Below are experts of layer 4 (counted from 0) of a mixture-of-experts language model. Rows are named router (the router's row for the expert), gate (a neuron's input weights, with its number), up (a neuron's input weights, with its number) and show model dimensions 0-191. Each number is 128 + 32 x the weight over its row's rms, rounded and kept within 0 to 255. Numbers have three digits each.
After each expert's rows: a language model's description of what the expert responds to; "comes after" lists some tokens at least twice as common just before its tokens as in all text. This comes from a sample of Wikipedia text that the model never trained on. Tokens count by the router's weight.

# expert 14
router:094101141112107136130100126083093102137103125139095131059147121101132175136095102118087153126145134134097161129116099147139090134160125121064146147145156117125107140180151143139040150141099062125066144121150167082103162126113109132097146112066126093119149128201068132160137148115091086150183138147160160147161082180104092205141153126097143106073139111123105105166076178138155127106153095151108127180134063156087126143081133161133077143123075076104105089165093143196107120111132145184132113129190125151183097098132171145139114126092085176200180063084143138129149106132153155055
gate6:097119227158147178056132105155103095122090176194077128206144098121081103124173143106154121083085131144106149095184133154111144126101108174116166100109175146078131161137162114129105123084135143140090074096137150176140107178102079114147189149083076146159107178158162107136104126125184123171108116175155112095177117103107194165111161096142149152130103088075160110109183087144152085121111098066149148115125138170115173116162057132123145162108119138097112051131153143149116121089141104130120204136141140136155149122130145141090116134179109143075121073125103168124156144138183137132
up6:124166119109085094120102134092159146155139141100124105098151145157164173137103099129158132123136158096156116145094165089154154110115148071141153138069109157126088130099111157163089165138093118085172115158114163042071094120080113155103143090116183121143133129122116077141043180097134165153059090174181140127161107174172105164134068135114135155134088126128115111163148126117171082163141155093101209137135145078073124156132091157103135107088115139101133106139127175157079096173099116104056091172100122097138130110046118118197146160070101145107094181166125146082148146168126093170
gate7:125096142085107076124153109117115150119124111075189120119083170122099192133121188120101151192162168130120050135163150092202096147143122121018103083095113100087129078129111111113118168154136146167117154161116141082118083068113111129131083099098127093152159129134099128149065108108077123152162103150126108118138150090132159178138043116142161115107135128144120085179174132122176132111104086064159122113137116111146105135086143149153123131199092155076142144149134101142161156114158094197130104110141130089126115067068132199111153138102136145199125070125111179107121124092116168130
up7:134129121110140133140160129131145071188101127118137118123099160154079134084078122130091103125115199118177090122093141084103114138138107101086131108132089126094162087187148132215087121107108135177042125119145164128124137163091180145086194177119129144124114112110091107118168187157131148092107097089151087116158153081107136144118089088159075046160146168158102104106130179132117109083142093137101059179116073093137143199127178160159164113173125099060149110081130101155115163163148128156139169120163123098110120129124141128111128099141138176169151076081121147162127090114042109100
It responds to: Verb stems and past participles of purposeful or career actions, often after to or was, such as encourag(e), joined, founded, graduated.
comes after: " to", " was", "ly", " is", " he", " and"

# expert 51
router:136109173118072140161109140105121169099106146095113079073132143129159140166126140114117148096175102220084152162156094177115142102174104116058131165194166123151123151163128171147129177087102102117119122080139134098128150155159101123108169091104135110151159146189096174152119139072105096130118103134129141153124117182096074169181142109058135127098123190121106131130080147135171149101168116117150077170091103146090122167068186139144011120097088138151077134128134132133131128128113116163189130118159067177158123110129193147132132116107121157122204127098140114170180127146163127088
gate2:150135178144124147164099127161149153089127162072136098196115134070162098131135122137081151125121119161119126159052084131145120077132152137130129155162102182127127128109144087157103120109131159101106129137142194056116150134142129098101089122060110139107068102149196136163123189136141055145146059165111091183130140092114078107104091082119113096089190158120139144120108178118091133176135084149110153159063180106255168180106147104145139131117131137185123146146104196115127124099120172131170096114154130146155120101156124101134119069103108160114134075163099144174153162115111131129
up2:176104136165193167080097135107173135157213094152104161098091132079117138063135109185132119134105122135178124080154145093160118130109114137155145137128076160107170097096100173166137106127100128151197131139132059117109094178115078131120110087115039124189078147127150162078125166150170127090164112127145204111126125188134094115159093158099100113086148154173108112108113129110096071131184151110127111130092110137167124131076114159144109108102142159159083102189124124173158183155151102176192103133118141144169118134157086099126205088090095157121109143138156099115137102083142122169
gate3:146117169130091187143066159160098062116114090157140144084134079181136108122119121165163152159086131142084104169131123188112147113102075163133127127106090151196110168106172170126112068150104175092114094114125129098164154183126154106174144055071158114117142126116030108087148094165160080110138170166135184148062136129120083124140128089138113121143136118113148161161133144119164094105074147099153177109127179138065148150119146138131137103161130142182122169152122069126126137096145083149033099111156120161106155121135163121061092171103106164118176090162142118168099125133100143164
up3:165091144107117125189100135134126125109151133101129206116072100073109135160147128080138124119142132108129202102114149104147153100082129161110161075036137134176119176111110139174170159127129118110171102154114086117155167179095134184147094161137035084147188103153148162152166122103168099156139136147121137104163155089112106102130103084097100155083101179161142097133198079088097098185081148149127159165128167112200162188117154152152152138126126123184141047088090120147135133136124076117079140141096080139101081138149110112169146085128079106138138135140166106143109151155136088153
It responds to: First pieces of common or technical words and leading digits of numbers, such as lat(tice), amp(litude), circ(ulating), ly(sosomes), 3(1).
comes after: " ", " dis", " ex", " pro", " is", " un"

# expert 19
router:141115165082123103152110147099065118089103138098082100118146194142138129112058152153119154094196106145117127135158098156135116134194163103134073130183126122119122150124117178101111204108124115136093153104170160082121139128113108110119176100096092153117161133165108142115173126136135103140199161129174168143185104139141082125194136136094130156111152145121152134175079180135148110139136113179202114121122109134071111142112149110197026151091130144113096141114085074174165090044104144161168156107149097127116126116176147121191127113055120107149197148121144169119142076145116159106
gate2:137116078085116129131085202098157102112123126072102141149155176082108190132073100117135113168144147164110133095188092140091079178095154105110153185132169172141110144132166115114170162094147097109135086165138145137074119152089144176126132128148149111135080124136147167171119098167083096173181141124086179067136171152136107115107130130092070118125098133147170087086062115100134115120079089120126101182184094104130108145103123173112132127179122174166142132196028095119149142081127079146095124132050143098123142162119142141138141149098165129155113151102131188079121053149132122121
up2:131184068104122065123118099085123114147133124146107164161137105096147159115076089113118160191132178143125159139147054113128132150128152083107114146115111116090150067168113161099162137186068099154149134086124182109156110057078144147176157086122140079170109127122120068179111106156072143157159121117108096087145216105167169192114114167121113123116116159107140082103115129071170132119148145101117118088061117134152147122096177082084110146104132194163174116136157159148071191166085101173136145132094128059119153100111162150105133153132132082158104113170107125145188111139117161141
gate3:101123138110157157131047161153131157103178123200089106141150072141168118166161156150156134146126132084131091117130134187176152137131167159122117117122130120150117074110161127098119178131152125129122086081150125118132099181074080130070106160133200148132080151166143097081122180106187081104104104159115177086116062141136134121143134127169096150084097162156225153099123159070127145169099159145131114122086128120117082138143118165122116129224110122152073117148073152182148118123117100166110088086140098171084121093194079153162079114143122109136164132118095197138106142146149084118
up3:089113142104160124211131183135086146143115162175102208091089140128054114207100102120093131139090071139144161143175067114112090094110169055097109126099134106181103138110123112170141117089143185123119117093136152164158144138109134142101157084152158089133157087165135105114124149118162123148102140108139127173063127044067129097134103077120138126115166074124109121114081098122126140116176129205135136165097145088148012136127144081114121159115186137161138060144126104138106106145126169157107122152093167139142137130097076123122120135122154169192126112106112106121151154105131106072
It responds to: The conjunctions and, or, but plus commas, especially "and" inside hyphenated phrases like two-and-a-half and home-and-away.
comes after: "-", " as", " re", " time", "–", " back"

# expert 38
router:089127154063144089111080105114113128098079084122139139114102092082084146128136161120148127120143132119102155108137140158149133111182133145069123207138171098158146149113095128106140161148126105108077191086154125149153154211118141129149179129128070128147100141176085140102142077123097105102158177138144143164132061173145154120203099156065154146093112137129156113172090169119173138076153092161135151127143114167050127161107129167129114187091099140144109155139087154182167092081126164144113184185142116139202130114172204140135141136083099163137198134089164113139131123192149147133
gate1:119097215117100115090122127070150088143152134080104085122140092128156121113155125120138141105133164071125127097099174096154064100074160108103082134149081104108110087100134127107211107177101100143165160122103109137112092139150136169112162149128108104052078106138112105146145134151172143197111121109104078183159073168121139113127109183142170140103192089193151131106127136144129085111081171098158167133158162135101135116101147066101174183111104154137093110148110109101092068146156144103097130164152171122112049151149161134121039099096109120127136079130157175154123154163142125062
up1:104132087166113126118123171139107120138172125137154087157172161140194074119131126135115144174047115131141148098078141134074092162103101095096244185163113117141092091127139127121125102085132113175106072087132154141132118102147065198090116104147171133088129078094133094034136080079070113134044133117144132155150161086156087146075098111151117187102181125171115084134097130144151126077134114105145138099086092154124105127165102138107109099134159126114142148114106068117184125100151084099142117112126129191090123118143113144122156160098175149143090157128179140102130119186162161125
gate2:071195129143137186136088121132151088136148142128153112130149087126095101162149083150094132105170118121161114139119127099126106065171128126187157123109138144181102136126158104080140139111099077082209131129154143176170130139122142147146116126117118112069139134132065100084171063109077127193093119175170120087141085138116062126097164089057119124073147148205060165094157111127150112138111144109128147138160114079123127196142126126124087136110127159155160108056112103163093144089128166195091084138090090173138171127100163106151112108128073073084110140109124156153107100082164135073
up2:112114116104138095113094138107101090177113109129157099145122111036119151115127112190140145110167152065130132155115183117178175109094128118119147171158161090148085109114120145159119143180134130113132126101110134049137161121120139064112116213137091108149107081141159140069077116096137125091094124050164097119177087150151105133130094174087105175124102109111123173137102144149149120088063119105134157127084133155141077150139053170148092129145151147112108073121128109132081108101132206123139107157158163200131147092060170075086155083175107121094124154158189136129080135077165107147
It responds to: Word pieces following a capital F or H at a word's start, such as F-ing-al, F-ence-s, F-un-ctional, plus Grand Prix and time words.
comes after: " F", "F", "1", " H", "H", "f"

# expert 28
router:133089146084100128105078128094110169101132115131115118092154134102098214134091190147095108119171118170093150133124117191123143149162126113102098150174130128148094172157139161103113161039089062123117135104151166092098148168187128123143137141151094084076105104168095166143129064099102078105182126157139117139118098178092091152152099135098149142099126181077107087162087156128107138100146112160169084171095136171124122170096161152132067126118086078122136226138085138162177126112077110111146105177089093113178100182161154191168138090093110168124151081112133122127165131125139117108
gate0:129112173151116150108117081127131178123135107129099179118123142112103158137084138113099129155094115145133091071128076118121135148170129140127086136123106133186116120117121084128135119134143063066138139089116167147081072131104084120098098134055128113115054128158133163139088098140178099101166106209110138183166109051074085146168164067115174114147076123116139164139167131221088166123153100136165137128127106084156107139103115135168132135131160112114102176176148161140120140116125107117164205133151121123140199174128092133112149159142126174201134081060119218158177142098111104110
up0:119167162172096122111089139155115124159106097186150087132101144136091189126120135122145112168141125143095119131172131166155124121117060134097101106143145161154149194124191139145146063136155171116107083079107138113091116163130113154171083103086075087174208186138106180090095144086159118087143124175094170146108142121133123167119093153130136111143115068131138105114108125111126115079132088117127137136085120090127180131094090096157083086079088154099117168131134176189124163173115195156114184126092092129063144071143057138058130153126119173151096128173068156076149081143138156147
gate1:103071103132181180172156164125166144124111084092121096213137118118177199125083166114100098144142120102097153144124146152183108104094132118148142126136144134109028146137128141072091169064143150107109137151185097177100108144165101162102091077167125174117087104078179139167137133080145166125146161169149101148123164160174167139145082140121139120174161131103114127137107121092113153152133162160122123172062120130198129102144166129152099069102131125129097172147158177114205182105113094102075068183140123141166150130130072136143123140166141178181155129111125151094128167100115093154
up1:143186076084101115141120087093034110095124045138113101156114130185130116090155117152088108152096097159120116109119102139108124135200053157145058084178109126211112101174091148094150135112153073141182105132102137165113130118092126129148173160116133136104118160163132154105133103128109107136145172125216083116120154127171144118124172132141165155181102145137115082151115137138040084133111089115120118108116119128138185115111163078118140100177092073135110132136095109127191124112167162090135137145125219114167086137128119193131105120144118105162134149106159185188128139151093160150
It responds to: Prefix pieces starting a lowercase word after the, and, 's, such as de, re, con, un, dis, ex, in deceptive, devastated.
comes after: " the", " and", " a", " to", " was", " is"

# expert 32
router:097094137014104107133104131078133104119079075125132134071105127117115224141103151173139175114168137161107139163126072198189118136129137118091091177197167079111134157163140172102103121113103107131092139096164179111124227172146104150148130110133115112089157141172092148116153117149090131127118162113144129132127066173137105187160162166145144139106161138132118142134129183130190165130156096170169116169074076126122106144107131110126072160123115110135075122123116173153146092127128119156146157146126118110154117160155178175161091031100094115153141102108192109097136097137127129122
gate3:135122137046105117138093120137139146143075142150111121110091126141102125121136217168121082108121147067172086154167088101130142165099167147020161112139116120090110162161167127164107119085085130167164098129110146082059100113135094157107148088142133141098187120120089140118132184097134129111179092150134126124081134109147119094099128138173143128153085112085087156160141104126095129157131121126146100145125104159140081131173105080124126151064172154156111143060102038093114088135123158139132171153116127166092130132121094061172124167168149166125097076128083162149073153224120084121
up3:188029107051144174074135158116177120129133067207114111107103145078141134116172171127109144139061166169168172149095095144098185139137100130087189130103134135138170156088124126090100140097120097094134087204149150189120195198143098118129168188109096155137136110115124157096134168094123102080177101129066130103116128171068126154122106139135118089120120092098112159113178151117126126134122164137173132169154090141200130162141103121157137125126118144126169132057136191166172109182162071114146111120121142121110122128139130145159097110181126143138121113137178114175115104131123101143
gate4:111115142120123134098129119183138136127139152152096118131092234177187127159125149122139122181149130121199112083101092152057135095123165139220099073069148189154153111092161077129092152105102153156124119094114153115146126139118184113129094077191119111124143093102092068118112176080077126068092128163137083125124134114132185110112175157133141180111119116116138102088103068080113111148187119128104116141071165101098174152144117203100156162102121139116102141139122129087158126128119092111186108128141107163043066159152090166141108102119136109146139120111158156121176169163127161139
up4:150144125119150148159098093176127141157154115048117130061117138153122127151168151080153087147109149179124166084087061119149100091094092116127117102140097131151121075097157070091078095164160106138172109107102142100138177105151167154136123152170104165205091179143178096096167118104139141097128129139148143112064101149128186043134142118138177045191106134123099098097085123097110126109132173218103133072136086102082104156153102113108121115127167127136134126129138130108124119154057105138091115133091071134156121174126145097174122151098055127067145102134121086141147085118108172109
It responds to: Line breaks ending Markdown table header or row lines, especially in election results and league standings, plus breaks after section headings.
comes after: " |", "---|---|---|---|", ")", "==", " ==", "|---|---|---|"